From a checkpoint of a small mixture-of-experts model trained on Wikipedia.
Size: 14 layers, width 160, 37.8M parameters.
Experts: 128 experts in each of 12 layers, 48 SwiGLU neurons an expert.
Training: a variant of SOAP for the experts, 517M tokens, 4261 steps.
Below are experts of layer 4 (counted from 0) of a mixture-of-experts language model. Rows are named router (the router's row for the expert), down (a neuron's output weights, with its number) and show model dimensions 0-159. Each number is 128 + 24 x the weight over its row's rms, rounded and kept within 0 to 255. Numbers have three digits each.
After each expert's rows: a language model's description of what the expert responds to; "comes before" lists some tokens at least twice as common just after its tokens as in all text. This comes from a sample of Wikipedia text that the model never trained on. Tokens count by the router's weight.

# expert 1
router:124145130092099120100105142110157108172150130108123136113097108142128172171100135156104142144165122147130122150152117178137141164102120126118110110133149147151139115112139131129090121123133124108141095120134161103174147139159156106149126142157124165154085095126165085115114152130139150120091116133163174108141148146142061167112133132143106105094128110127101171140143141084173080113112139100107125176132097177083142118133117137135168121151135093131144114077140144132143114117104149
down0:126125092081139128119148108171116144130140119110122128060139127122131133129142115132144182130101184180130188144120129133130113136129175107128108056130130154108107133143126124134166132119133143130128102154140136138151155132155129110130101095100092134145109128117128161124131134132128131128119128091049030131130108144154113164201108121125146127131136119128102128133109129129128146096127129128103129129080127128143116128185157156125134082125131110170128165120143141114127133140111121
down1:134077111107157130163154131128077153129126119150153127112137171128123128176102128104125113155125149110078133121127121111099123097139103119131105116134128120123128138111176122105102163164124119157141102126113086131134155112162120158131050134127160124121134136123128131168128112129093128137202134106125126126125117113141131102086122111123188125146129180192131111120119135137127140112113138169164132138066159141130121069141122117060115172129112127111127122156115165129143150139127127
down2:133117137126134133160123163128134126138136207111123127096123133075202124152137102159149137111140132127130138079171143172129132128144125167136092162129132155127122144132132185123128109142132137179127123133119102072125114125166128122127117109111128249124145127100124132108157085173114126128150135103120129160131139102125105111132129103136099136141139127136131136133106129121126131050143129166124128105134127124130117133128109129128119133173124164127125129127151104133129153175136165
down3:104128154135148110135128065164123130119053112126182141128082140141125143130143127136183119153130135132137176128129121122136132110113114124112105124125136153127138076122087133146108154147090138123065114082147115132106120146089129127130129120151121134103105134121140142125134206079176125129127102086124135069146138126100109170128140126128089125094126120170086135130129127134165125125191129128131133137126111191191132130130135163135113150146130120128138129115150160128119135132130146
down4:134129103129096130122119131157123108158141126122111127122132133084166119115124132121077104125130129124134134112124159120054126132128137167088092075135110139034130088132103132127127095138147128131041132113189119129126127127132126125128111127134144128148126160129131122157123102165141139107154127135118080147127140065152076114123115125124128130129127151126142063132135085148126127129117148130129101128131122128139128127139137125136104126129122126116099128127134077121125124236129131
down5:121137118129129126086123197088124129123128116144131104025117130127134208118129126111115124126135154157117128130117123130125127128140137116107146128113201122139163127140118057127124139146219157126130111190130124110132129128123128144135163128128134064124070140129107126135128124122127130111134123128129120130175163133087133091127124126123110132153123127126158133128133124138140131128115128126121129221184123118129129139118126126128119152144134132129153106161109131105114128129119126
down6:202143134118076127149130134183152070137154128072131139062182170128106167104128114129146142118126128133150148133157127118132126087174136126137117162126134096123127149130148131133144130129150106142156115127130125106104135114106168119147124124128142133127129136127104132087130127125132132122167159130141127110107126187128135137131124095027116132129134127127147132127145101119129120111131129123134142108117141158150128141118120114123180103207149130120132134100141202125156148118150127
down7:173167141128129087121129128138068220126174166111130133127148116147125132145122077132127128127210131139145126126128135129143112129118115130104119103142121127168126160125132124143127108127144115122137135150185169122171126127127175091130132145184133126119147065088129123147139137123146128124156138140176132125111123125170139129114131146117129119129123127096187121139134126125134131086128128079100138155112114129095158127116122114123130135148104095132116140125129129132125060094142191
down8:143132128129150095092127132173107168129139141140198082114115190123109145133227123051127128130158130144135140084128058131113097118128120183132106128134117130109128107130130126127123144124127164086165130139150132121127138115128124130153147128128148128075128128136126133124134110136130141119118173126153088119135122124148117140106103133124127127127056133119098174128137114131120179128160144127144103124125117141125136128127128143113088101111134180121129182139138135157128166126102127
What it handles: Space-led numerals, especially the century piece 19 or 18 opening years, plus scores, statistics and distances in tables and lists.
comes before: " |", ".", ",", "00", "–", "90"

# expert 9
router:118143143120120105117101161141140150133099126101129132112115109129100159150123116138104148143145195136119100118168160156149114126101116118130126117104151164161093137133135134106118195126152093114120095163087154122143110098113139124152137154156154183136126103104117135112101175147148120103139122116128162154131155117152135166151165091101133148090110135130140174133150109096152084088116138147157131148090137223089139108155105127156155122126138106132146137099137157117139121122100127
down0:151124139134103122134128125127131146126145089130198119121132101128131131139124138131127151130110128130127123097117140128130143115160111122125113135106122143137182149128128090129139132114181130142121117128129073124129124154124130112092128135152130124104180130127084132149132112160124133088109123129140120128121123130120082115142128159072128128123127217147065126162118135128126146097121128130127140162116139139116115129163138118059085128134175129121149100120075124241126129130133071
down1:125121126127128141105131125129056129109157127116130132137129158129202120134147138125123098070118076128128106047101136116129103147167140111128128132140129147123115128137099127129139128156091159204125133088111128130173154133127126156121126121108128144148214128189125127141128137123138124142129157129125085127136139125132133123127077098127135079129069134141158157129090133157123154128136128145127130123185157111124123128114126131127127129102164132137115124147117064150156144119143136
down2:132133130162106124091108152127167118121110165101117126131132105076080159124113136132139109136116149129129163130122145123123122127128105125125143164088121124129255126135128111122104122126110107130115147163121182124128127101152128111109150126140132119136147129133123156128128084125129145136129144080123134125127127129126129145047113129139171119112148129126168119170084118133128145120164171134128119082166129186115121131161131094128128143116123127127134143156104127119133168166131103
down3:121104194122126108134129133132127105191125129127119126140125125129128118124134135213130125132149148129130125125108110115123140128131123129151124097125111120129152130126055165142190164202104169118140120132138125132060113140126128127133101147127046121132118140095132121073129155130119127106128127119141142111124113127132130111116137128127147140134128110182123109168127125127122132041145121126128140149117130122108131127074067153144135152126124095129123133090137132182126124117153142
down4:134124111129127123119133150128137049041145123108130127126132141145134130116139127134091143163131124136128132117130150114122148128118160113130129124123134043123121140206117098137187125120083133074096136112124128135128091132125131162138179124128125117125134131127127147135149149171133128132127126126103124128147123139128134134097167189126080127127125118138124108147128119131135211128129134081167125144124128122128125127131145165147117115128128138138130111131128059112105125149049133
down5:129092165118128057094113132160126124120111128153125128100129128135131140114130119130128100124121142123131099147128125130123139119128102095174120130117126126131105116129143090130126147091128128123132128130152136129124127118130109129128141089157201125131127100090134158201126125121084072091140130135088101189137145140144140086122149108092157125126119122078129121133073130077128103120130157128148126109122155134132148128124128118128151122129134121107191129129148128096214130133045117
down6:122100125081128126166158118131163134090122112138102129122129122072138133140123126100110129127106146099107129134132133112144086133128146163129126132131119140129085159128130127110142153139097168171101127112132080139120134128128117118138127136042149127151219139180127121086129124125111187129130121135094126133031144130127165138105091142093139090117113126147133123149127122129126128136113136110127188094127141135190149123131128102124114147086128128130148133129120128147120170128132143
down7:129121096120118128120120129125129116143123128140116124077131171041130122123139119183147128134129131144124092150124131132098108126127131070142128128157138125171130127215128132134144152126140132107123125125125136128133136081132132119115134124179129089177089123128044089141177113129119127119128126106111080126118128133130132126137127118064126127129130119165136092131150119067166134128128128116180127144127125207126128134128133127102113113140123128131129129127120124129130133128128205
down8:128126135127117117141134138117118080117129099124093141129122082137133119133131127137126127132140131137129070128164132126131111133124133153114128133074133121131128120130110125130130133128128131186127138173124129126127125127138218060127128123115114127131204114128118121106122131134190142127137136136138112209117130140128119130099132119118140139137091134134129123182129126144137129138118129120153127121208165135129025150076115121109122160133159118135165098143114155117123115120177128
What it handles: Number tokens and digit pieces in tables, dates, coordinates and measurements, such as 1, 45, 00 in 100%.
comes before: " |", ".", ",", "%", "°", ")"

# expert 13
router:119078127132124153106105146122131135112136178130073119147135127138143088148135111148125116103106093085132107103107131097117165105147134124133115092122108128156090065103142152148148090117143101132106134140147093087122138114102135108126086112116131155096086117101120127123075149112114139084106153110133134122088154107169080168149132122123095083113097110119156152101157158126114146114121125156092139124145153115131108118120091168070105099163092137125120153112096106106161125122131121
down0:128144122089021133120107128124114109101056128118126140126085122122171139115136106096136168143127132145116137121106131124144128118118127114130113113139125114137113126129130142122104135119130130103126126138140126144119139142134132117141125107121127131105107115100167121131144030096131199115105138136128109133171139107122133172129129129076126061128125143127127136103198125086126129123126125099108132131128131168112135123131128122130117192057110082130115147104130132111112129122160129
down1:134129093131127135095122129126143173133118149150129134097129127160132133148132122116123129128181129118133127121120140128127143062061232131107132140148098127153137127119124128130085164123112129150137112163135129118137130125126122129227122102090132102143136092128172129115135128132117106130123111152147135152139048158148139130123129141064126123129137139161130129133140090115128147130125131115136152124129188111157123187126115141127159145136109086128127124095123142132153152134135083
down2:162154122121123150104132129158152186097108167145145134142119120128118163139128124128132127115128104132125107132107152152129139072172128091120182132150124136087189128112111162130094114138104132105193083127119152113138127158096111129145132143120128101114110123112136109099109143119132123134128082127130129113224136165142148125140137124088128119124174113147076136076133159128113081186127102128129147120128130158130129141136127130173128159135145117092123173105127124157087128116137122
down3:123211128132119136100128145102124130145129127123134109173147143126128166090131128126122132127149103120071128129106162132123134130086109136134080096097131118098139115125127159074112124124138133086160127131127140139122121119104124202196060172172146121117120103072159141131084090132158158109115128127134135120133127120118136155109135131118132135128128130185122118103120132118127130188150119127126170171114129131167126131158120158129128135129104120140150138062109132138133093142114129
down4:102183113151123129107130082198111140127129129192128126114151103123128125070097116116127130112168172117129133126131136128137123128135119091129151158134119128109127142158131118126128127085100117073151133128113161129083122136128111132104090100134195137144134128131126131134160132071116133079118102128114207128122126132066128128074127134128111109099145132099129092121130123173139125134128128127128118150123122131112105103127127133205121116120101125152144133197123135148136138131107137
down5:101127131122128140088115108155100120141158139062121162154118120126139118128127126115135131128128129126120125106132128098142132149162106138185193133123207122063104143121137127121119129127154134126113121096120111141123138128140142125149125142130123121113126125147160146123068130145129128116111111074153116151099119061116171130164138130132128141087114134115114077123111140135086121082147128130137128090113120125127094216130125205129116131115131129127134146127128079128127160097112165
down6:123212100098110128112093107117144097124111125109149111128154141132130207143128134125127134109119125128123131124097129134142089166086146158114120130124155129129132140087140094144111116128126128136146131067108078127114123114124138111110139126128109196128151129129127136118128128094157128111111064125157100130132159100127129109120100114127119154123182149081119152117133154160126126131121101149128081148172132136150127131128206133138125142139130135133143126128120166123033129114125118
down7:129124159140153102126091135131138139149130159135157116138083125188136099128129144145138119133145128130130095125179117111084131090172131128186117102126067129118155131193122131152128128061128134173144140096128140127116125108134141130198136140128153140130141094130142131117148122128129098168118128061128117164133159118133128119104037103180129122125125131145131095120143184081128130128134128108135129144130120125106129091136137131134133127116156148135119121144126145144161169158140112
down8:126148144130148131114142111131126129133150180144088127089128150132123127133106145142129148090118099118120123071098164128122153072156137126128103155121169150128119120135107151126161154101119059141163125145123129128149116126135146074128092093128135143128101125119247138110129138158063118125113141146127126128164131123133100111157151104132141131103128127130095131132134173125127138133132136129120127129138125132098090096127106123128125117148131101125131136118127137023169115131128128
What it handles: Periods closing sentences, abbreviations and initials, and decimal points in tables, as in R. A., vs., 10.1; also ). ! ?
comes before: "\n", " The", " He", " In", " It", "5"

# expert 17
router:099135129151131169085125118094156158127178160105121091118113126144144107151116119084134117136118115087144116081118134108125140110137149126137100113107142158078093087091162146141146153139143101119109110130115156153155102112134136099122150110141137158092118095135114147095075134169107085115135138084107113125112168097118107109124065108132100112149088144116120160098148153102096144082103113124118149073136125119124109103138097156118124120127113171133144124082138098101142156109103125
down0:125126119139128135150129099150093106118135132128126171128126129128127128121123127128122152131105117105081124136130138132126114093129129129124155108146147134126132129106128129124132120152130137232019134120120157134128114202104121107202103121097146161147152109130135117126128130154114126129142129126127132122125128103142155138222135129163130123133129132137135168191135131139111141138160119129096145085124196183098113147129106125117133127138137114127148085130129127119156126130137141
down1:147111120126206136108130120131124129172136165129163096156145131138116131132117118132126120112101122130120096096145125042123099122116070114127128135157133127129127119113123242149111140126109120152130130105203125109127119129145111126128129140107126080159164131112146114140134154126123159128131127129138133133129158083133134106123133121139130122155135163121158119129114165104146156134141130135169128135116153131133130127176128126106138131178140153133127123182136146048136108092129122
down2:134141108167149126121182128062124130130133124076119124091155138147143144142122125118121119110090124171144125145126145128131133112164143149152112135124123165092130123125122143110169122101094126138131147097114133140121141161122128132124127097169119130138131123127122128149084125095128071129126123128148119126125182130146104116128119143107132129152140221090106113128136134122079128136131128111136197079126116103147054090128126125135150134115116126188169110137124128108105147124050129
down3:135129200128129131054127115199130123142132100131121220116163131112046096128144152131116117129127120124125122153142132129084127123124115139124130131125128129149126128161123123131107120129128099128175131139155179130124127128121129112142126134116134148166148131097125126131124169090143125108127139128126184136145133128132127144135120128143141104115130129136084110061118121134143121122125127125217123148141186129126131093150111122126123064179134093127127129124099136140131129127131095
down4:142133100131098135142099128133122127120095060126151112131047130166128129081124108129129133145135127152139137193203115117129125125105132081121164126127123134193133113125119123130135106145126123119097143132128125087076116120130128145130120121131131144122132131128128111157130130174192118126161128128124093104097126128164134121110129135129122130132121202129105136098129128128152127126140140153191207151082128138138087126089150129161095127131108117124106135128128173135122113120148134
down5:130130124073126124128111130116132129189074128110128207133124129135130061131136120117099133152130157130132114135141127099131128187128137139133127097129138132151172130112123143128124123133130147144119070176132140129126128112122117180157131164127116094121131126104126112137149120132120127157132131126124160134176116190137135128131146150157110131131125061137175129152131141161201121140134118154140098139145131168125169157127118125076129129168136128097113122131135169158124121093191119
down6:081140160101130124094136172126135105129162130139120127128123117122080128096113142119101124076096129135164053120114117075110104129135130093101142138125151124122097131128116143126128114172123156135119113093138129115130123130157127070182149131147131118128070130161117130116129045136133129140135130153141127122130153082153129100140143112126120129135130142121117105091166177132098133174124136109125135099128079129134135127155130123136131121163115128100230130127145109091129128140108119
down7:120074169036158127127126137131083129113130128125129123128111182081132123126090087125128128111126122126130105120122121117137125123154158131142128101137128124128137128119153177127202106135107133110151128123122122133130129120093133126099087140148128130118097161157105064126124124130121137132129135105136110121168132127070117128143053114137160132133131194154159093129107173117066166153134134128139127136125128110090111126124192109128114123082137147142106125126128139134128155123136114
down8:163143133129213221177155056126128133087134123088128128124091086133171187127116123131107132128131125114126132119133121122131126098093128131106102127154114131131132133114130125091178082120124144124136129132116135100176140120128128126134054137135140137125118117130129095128123128173103125127128142104123074127125129134118130103104116125120132128072115127130129130127183169131127127123136159124107131155136130120129125097105130132172127142119142124067131134131161163119127130082127165
What it handles: Full stops closing sentences, plus line breaks, section heading markers (==, ===), closing quotes, question marks, and the word but.
comes before: "\n", " The", " He", " In", " It", " This"

# expert 35
router:119109153146153105176137139136170113148118094168111153127146105122093067115132104138141139187123172129112101149150153165155086111114106118129107116093156157127134151128132131099117177121144109088133145153119166126152148105094130131131129137148139151090126114090129127140102133177135133134128125102111144079115071127143174149169131145133127165087107129139155116170146154123181067108122133129115147160131126178115117125124113120116154139130142109131160159117096127165104136109103126
down0:040169131166141122136131129143189098114129072109128149167117141122112079134124085128126128088132131114193119125071115126131116121130175068165153127125110125128166111145163128124128129130128125119114123082129135128135099132120118069146131124130163126125131186098128131136128142135137127128119133146146117098129114119100183135158128103137127135156128098121106128127117121131129152137177088104153109122131128140130125128123049128123128131134128119128131050120129089107128130108131130
down1:092127047129116167130101076126115128090100109072133126141125137112134127120129155140125132138128068141129161115135095126127124128068112150128138138128099104124129130130180104123131123155129125123124159129214118128129100152180097140097142126125075135129197177134128114114101128137138045134153129144125110164121181129133134146131127141126131127209141138126105114082113117159129132128131111135124129100126136131165128133131146135129118130127127132133123115124146155126149127131126120
down2:214126128129117141154126128122127128153146116166131123122146114174118108121085105166119108157115141130111109109126073125195117133123124129130114083128148135134135125148102125128073197133149122081124132150130102105146145128120130121132128128162101163139113121132128131154153123197104128113107129125133113117086129129040141128131088135128119138134178110182178120124131094127119126106128134128153155133140116158096144130128130120097130155134141120128157136124058118161129126124100145
down3:184196104118137128115101125047138127152137135127160125126128087112120117107129179119136122155143142095124128130100126172149124128097136130137114130090168112114128132125127126126145128132111128134154126132129150150120115133074100148119050149100111115120133129158135124090123132128124119153033162174158130115131126048087133132140100188131136142128157150127123119136142129102131140132143161128122125127129120117066132126125125093139159141134124174125123119101132110141120126144122146
down4:128128111165132152127136111093109122112113128119138160216127128128165090142136184110184128145169077131130134130152125106140108150129124135134141139134139135077126071068116137131122073151069131152104139126121148125121128138124125126128094131110125132129124173136126128096114127115169123130177133127132126062134158136121098142129112130149131102138122170133110143127135199134124129156161125140128077109144126129167132136071122133128136136142127150130072151148098132158096115125141138
down5:065221144125120129127128181102125133130104159127128136126124140159086127128134121119116124131194128129166085127140127112127164126129125132137128061103235133136122158132115132132111130128105132095121120133129143129095169127129160127164189138151127128113142126128183126119144155144151113128134129123128157140128132126126136137123093099145127126138128127122131129135130128157124116124122128137118118125175128174120129112103125119073122111132142137130189118068152121077129161128115132
down6:101113137107128132133124129100117127141142128143128094117137139098142128125148162116095133147121146154135125135126087141125111221124064117141123139123141144121141126118122107122100154134120126172190125129121128127110122128201129128119135127127129115137111108127138131080157083131189115147117120149138136141110080119124059140086129130123118097137129200128120115118155128164120099187140130124163130130168100102114127150129130130163137121139129127081186126117124183088106127123096120
down7:089137126088107117118183129091142077060134140130108124143118133091147128126116128114129120082123128128135140227114128128030124106141131138139084115106147127128137075119126128115133104179120128188127209126123108138129124110127148128140120130161127111101155151135094128129127109129114148125130131128109095122136096130137125090114115144128130090157085138070107113093128118162124076129141129128125127126132122109128128137127116122125127141089117122112105115115124133120123142166126136
down8:131125121120121155115122146146121122132128157057125100153132132188088104125145130149134206124063026135126119145108096099132140129132132127110128131117151130156130122129116123125156126141133105126132102104119102138090117081173119095100150123123089122095126141125139130117064129142131119109134110125130094133125146131145182134134132176098154085135183179133126123134124128129124130122144152128120121135129205113149176128128112168119141104128113129121133130118108104148128120130128121
What it handles: Numerals, mostly in tables and statistics, such as vote counts, percentages, scores and years, like 33 in 33.17% or 45.
comes before: " |", ".", ",", "%", ";", "–"

# expert 12
router:119122163143154108102151125085149121075135158149097119155122092144116161154116092102103133136111103088162146160139153096122142113137175129083139139127150131120112117164109135106118076140130177155117140093107119146103114134076144077125104154116077131127124162132103128110133132103097139131095134134131114085163115111149148134156117159167113125105123120135128155162171157101108074131096109134099132146131109104141126163113172138113130137112130083099151116158096142112077116134145151
down0:125150117127128130128157111117129117128127128218139122130248124101121129106143130075128145108136137183128128127128108128126129121156128130122187130185128126131129128123129132113143125128128118125122157089151148126128165126127100136129121130131147124125121125129121116128128140122152079116128126128088124121114143121112131134115135049072108130142128181131145126130107233136128144118125111142136164136178123138129122119109126116134130158131123158127135131128049125127141128116126123
down1:107112117141134122161083127110130127117123147135123125146075102127127166113126128130128131119097129129128122133074106131127134061130122095123134138164127112095126128130129126132114127115156130105163102129107091128115120128131120129122118121125216129133135104136133054124099124118115128131118150198106126132149127129136128071109130123106127153092139163121128132128102118141130129130133126127088111118129101197129129112112112093116123116038061113121136191139132134083093128115177130
down2:127095123143116193100129089133137146159157128130137109090071135115131128128127130127172133083134114145137190126096125127112148132144135133158123133108085105129132130132127125145168142131115110141138182158129159128152144140130102118136091079091131109170132097130129078138187127120128150103129132151130119128089125129062129119170090121133155128116128112118128122164131134153098127118094128107129118157125126127114147091120118128178126134133128114133124114159132135122247132114128131
down3:107117136127128128039115156137122136128131134128134136133129126105087138129109113150126097136193127128189151128128126132151108129128104114078161124135130096146152124136151128127137106126148121169184129125134140135123134148126132166143125145146125196125120128131117111107112112131128146147126142124153139127130135124136105117124124135164131126142104179119138197101195144188170107128135129165125127129180128120084125135098178108134114112132126170146133137121128135116141131129185045
down4:153132127077102154056115125126127111126132133213128108128107069151071120127128126138101131097118114108128099116120099122141132128155127128104127128122138129112112129123130161132122128129121109108124136116129126133124120108133131161123128099125166143136112118128122124090134150133125113129100128160131092124130097083123131109122117130127125149138058129134168127149142140144127132126176129131087128177091113140129122130128127127120128007130175069117103089078140132158112121108095128
down5:131137063089095120126136119085134143110141133106129146141131144113110117127153089129128175174129136128124124126112125110130129136130137149164128120130107130115131143113118155127158121131127121134119129128124092129140108145125137085098116140163116132122125123186107125135081132160084221124128144126135148051118138086150129126128113128121127190141128161028148128141127092153163128112124143121093145169101126049129132127156126140168123121125116134097128109133132118122124129126141112
down6:088143133128077144123178127115209127128087129146127128152083090128197129128153129129126119129110057148119126128127146128122123130121129130149172062066136129152120128158102125115134130128099120129137128153120102132128106127127126129130129137121140127135129128133123048163138128143060127154103125135106130141138108129129159175142121127129125096129134121095125128129156068127131107104140129107127119132139133131126129127178203159126175113129139117121155123062120134123128124125114126
down7:106141143132110137129127147119108128130059135125126117140126108118119136098093165128143132112120131129133127122133145099115112131132124142119126159134132124130143103023127125114140122131200105162129135131117157114102136123074125124135081131087126122107134152130107091090140124145123126135205131138087113149084129114045125116128129132138141142127129129145128129080125129110126127153143131119136129126190126159133146124127154123130093137112148116096134128122082119135172197070130096
down8:140133106128132073125187173132119128091147157123206087142122080098107126132126129120200162126133127099126114130124128128176146101141170126125110128126066140112140151163160130128138137124131087126122146142128140137196122128129088128128177100111125133123128152134124124123121178049117138124127126128128175118067128126114139124134134112133132197092123126148148091162133093131169116123134133105133121148129135126152121130153126127131119139128131123118129123131189132131125127122129121
What it handles: The suffix s or es closing plural nouns and third-person verbs, such as goals, plays, clones, governments, stars.
comes before: ",", ".", " of", " and", " in", " were"

# expert 2
router:121103165106187101119164139117122134146146114176169181155155110117139147120129110092129158118089136109146132127111129145125100105127117113157160113127122127087147122165140140153062094119153097134140087114124087158108170112118131150113087143095114125117108131092159170094210130153094151163116118106105102115168157115154148123137098132142123116162145103121158142134161114136124128151121081158123133116110109108170126094156141130123131116118153105126099151129145121115104153112139143
down0:113116136134129046136155173209115085132128132110131124134129138125127129136079075117142129122126137128130136101127135101127100133128129094087126100131053126130145127168135141085129092129140143127105108144159163134147154133113155127108092129134150130133137187121128155164141117119097132124095164109092131127121140127125045142162114138147131118142072138129168125145160089134132128129127128128125129132166128126113120086077132126157117131127126145103080119124087122129128127086140137
down1:112170096071128129105138108087126161133125141129128150132118130147128126117132186127128135123131129126116127144128127120100157130065102128126128085132090137092140059090095125133126118132109147128124137131094118132091152127195045121156138052128146161124127121127150129139115130157045128118146135123122130129140133132111127101131126133166132127151124131126128156140137134122062118133175140137122126120126079109128128184114119128125124125108157122129170135117112133149130122126065132
down2:132138126126110190128128134130159159204124109172132221124123124138126122129136119128129165114129124119128132150134125115111173119131129125191168127128128128123136131124132125133129124126131129170131143144153122174124129116135101139167124116140067114136135128126126115112140129141134139130091128127121129130162105091105130187126125128155130147187141129127127143146119185176127125186120118130131107116104129135120116140127117119063094111123220118156116157124122131128145135153069127
down3:128134128102137120114139134126129115159129128128180146100178094163173105133147120101128129112114127158119125156135084163120144128134123131125112124128127128132086121127106112187126123118128118125111127120112129142106095099126098150128107092150122130119134126121142135135193087141068136156128122124146160173139120132109127126128178117115137166114125130202133131129206159149132123175124122126139192153108077139174129134126141134138131087129095116071125140127109172145118074107105115
down4:126128091092108123221129110144127200119128156127108127082125122073124139125124128122132111153160125123128150124136091123128127131115139132172119085190141120102139098111128109093143136115114138130089126091186121118136148120119128127133141156088127140129101116128125129133105129131122067120146182142121129132103058138131127140131127118156126122122190140144125112120065128127128117148118082122132128130094121130082155132132127176137129168129085074112130103116134120130125100127128139
down5:095131127132122109142130131130111120128153129117133166094095129178129153131124126128086144127082114132146109068151122103126124127133132080130055112119179128121172056128102137075154124099126147121114108120094087109140130123135126129128196107131130126129143149094128133135127128157068111110122083150082085139140142124136134133107124112135127114158125100112126142122151137094041132119143128163173055134122130122130127133115133160121153116141113137128128147113163132129124128145130130
down6:123105132172218130127057142119134127157067129167125145177135133134128128104148113139113127128100128124104128120129126125086128109099143118209125130131092121138103140163145128089093130127127121134131124171128119117151130128111124164133120083073130084144130148136130126142132098135121127126107126102128162126128117127172183111143108132138129129198131134124144151109138137145129128138126120119120082106128125181109130133140131119129031099099128130126131125142153147122107130127110147
down7:075117129156076111130137189125078136103151137102114139106123127128049148135169120130114121161128125129114120176124132126123131167125131134092127133121149151130129109124099129069111126157122169122125118152129144110094122129001128129105164127132187088114148128131127151152171126131124133132133138146128133156150132157205132108116132135117092129146129100128132106140148129135125134148106110165165118129138141135131124132128125123175123128128106101121152124135139119165127130114118119
down8:115143179205121139104125146064079150131097156129127126085132134167129137129124131128129123115129125130127133147103112130130126133133106146130135132148161128077120135176181144150169152152167124116140121131155118125112107074127149131117128149130120135062114136153142127133100094127125226149101126150128130142135126050162124140136139096124095139131136128128116151136119099128150114193121133126118123138105161128151129134091127131083134114138129133197104125120126126133112132130128135
What it handles: Pipe characters separating cells in wiki tables, mostly right after numbers in stats or results rows, e.g. 4 | 100+, 2019 | 145,805.
comes before: " ", "\n", " 0", " 1", " 2", " 3"

# expert 50
router:160133151134123107157180113148174117124105131142144104133106155167133067139106118137135143117110162116133166132142089117144127159145137118083112127123148153129167121143115135150141087151135124114119131111134087087142077122111151142126120147139063096080128119111125115127125112137120135114120132163153133151114153172083115183157146142095147101174141165093123116130108139112107145139132152143093102054069141133175132131152091121139129117129125142122137144138091094145131096131124158
down0:128129123122126137107119078115127160120122126133125129135169136130173153132124116132115130089120085115102134129130123113130072108131129140130129106130116157143149116100117121196148120125115121101159120177090121101149131158143139127128057111129042159129161105127120127136097128128119139121132145128079134115135117127126142123128103081074068132119128174138132141138127122133129158131147166117116163122108125104122126122135115126096124154179138134126166130132141087075076127046135125
down1:120156109139129129110115150149128129130127139128136129160072031128105131130181173130148129116130121137129129112130117131124107129114127128126138159133105121128128147132087067139114139147118131109119134094131129126142131121067137114183155158117129089124046136128141127134074125098124111127163155128122137164147126210128114093107123132125138128141154130134132152133120093132103119123138142153126126084153158130126117098123129196128134110148118128137196184149139152120153127119127139
down2:125131125128110153107120091139112130125134128112128126128121132203200131125094126125139128129208127123139129129151165140158133081115133157127128065136205128137131113127143126127123110127117131128128131112146135059132136128118140128128125107132142068164127123122073118113139107132167119127134129116112126133153124129095107132120088079185124129101129100194133115127128136135128163163148119142164176105168129128150060157095154110127127100117148146130131118112121130114155134130129130
down3:124127129096141130130128129111091169123125133104128113114145134133148123163159157140104142129119134137159163125164158149136113155129170145187173128127172124128130121128139137129113130133130123195134140125149138193128112119127130161124125138071123128166125133145117123136177128127133130135130109122127129159135115161121130156100129097121120144103130130158079130131108132101127082049129209128186135131128143128127119130134145124120140124130073142134131038178127174121125127121140156
down4:130122138130122135124124122132095137109154128132128087133102127180128121128143114124130154088088130143061144129119159131108145145147145131187124107085129126142126129107086154111128128123128130133136146127125102124129130129123237138124116120160125133126125111130145113174127130129130125124069129124127130129149191135132124134151150152111158129120127149143132192082145149144143148131134132139134155120135129126124113129124128052126128130126148058113127140132128130131176127090032155
down5:118130128117139122128140128128128128156167127126134160134148132142142135140129115141110149071120132110152164089160162126142171137125088131119151124108158133129087125132115128121136120111118123127125080121177128098090093144133143129130080134145104145119138105132126206142161143142106103116126077162115122127118153089077126107136110094118138124135116119137143089137123115100129156128145060042096099111134133128116129132168124159088127167153105137127143132114100104212136150155125137
down6:155128123104127113118097113128128128131173169129117105113133131211109129131128079135182064079116126117129129134127135108182137127129127133152121129104119137168117125148129151128126096120153123112170178124118127177066103105126148162090092131132129131128136127131127070128172128118083090128128139095127130147128131129143128132145143112100122144132125120132128096151131139147126133160067128067125135119101125062161131130106090130114127134137120128127129172129151125127177133180114135
down7:129134149131124166133129130125099105130170128085127168068134136150128127141132140129131148124157163131125106097137117154127118138132126104131130129123125126144138119128128107144107120127112131091137132129192081118131115133178129138031105128129149138100123116147126112055096129127116133129174216129146103134128131131156130095125119116128129208088130112128066072084134123133130115128128128128117116128172133127125084136153126123121126134143121150128108157128128127139126159132068128
down8:139129111130128132139131135077155125108128130160128128126134132111139104131129085109065128107125115127145086103092119135137145118106111088132132125153149122132140114140119140173122130137164092082134126110104213126131130143132122177080121107096146085128149102082155118121133118126140127143050118109119178113111127150126170089128115132131127146129123121152110113088100119046148128128125120131137184128129145062152168139118127101117138116129127105157132127136127129128123128192121137
What it handles: Final pieces like man, son, ton, en, land, art inside names and demonyms, as in Panamanian, Persons, Background, Part.
comes before: "s", ",", "my", " (", "'", "tic"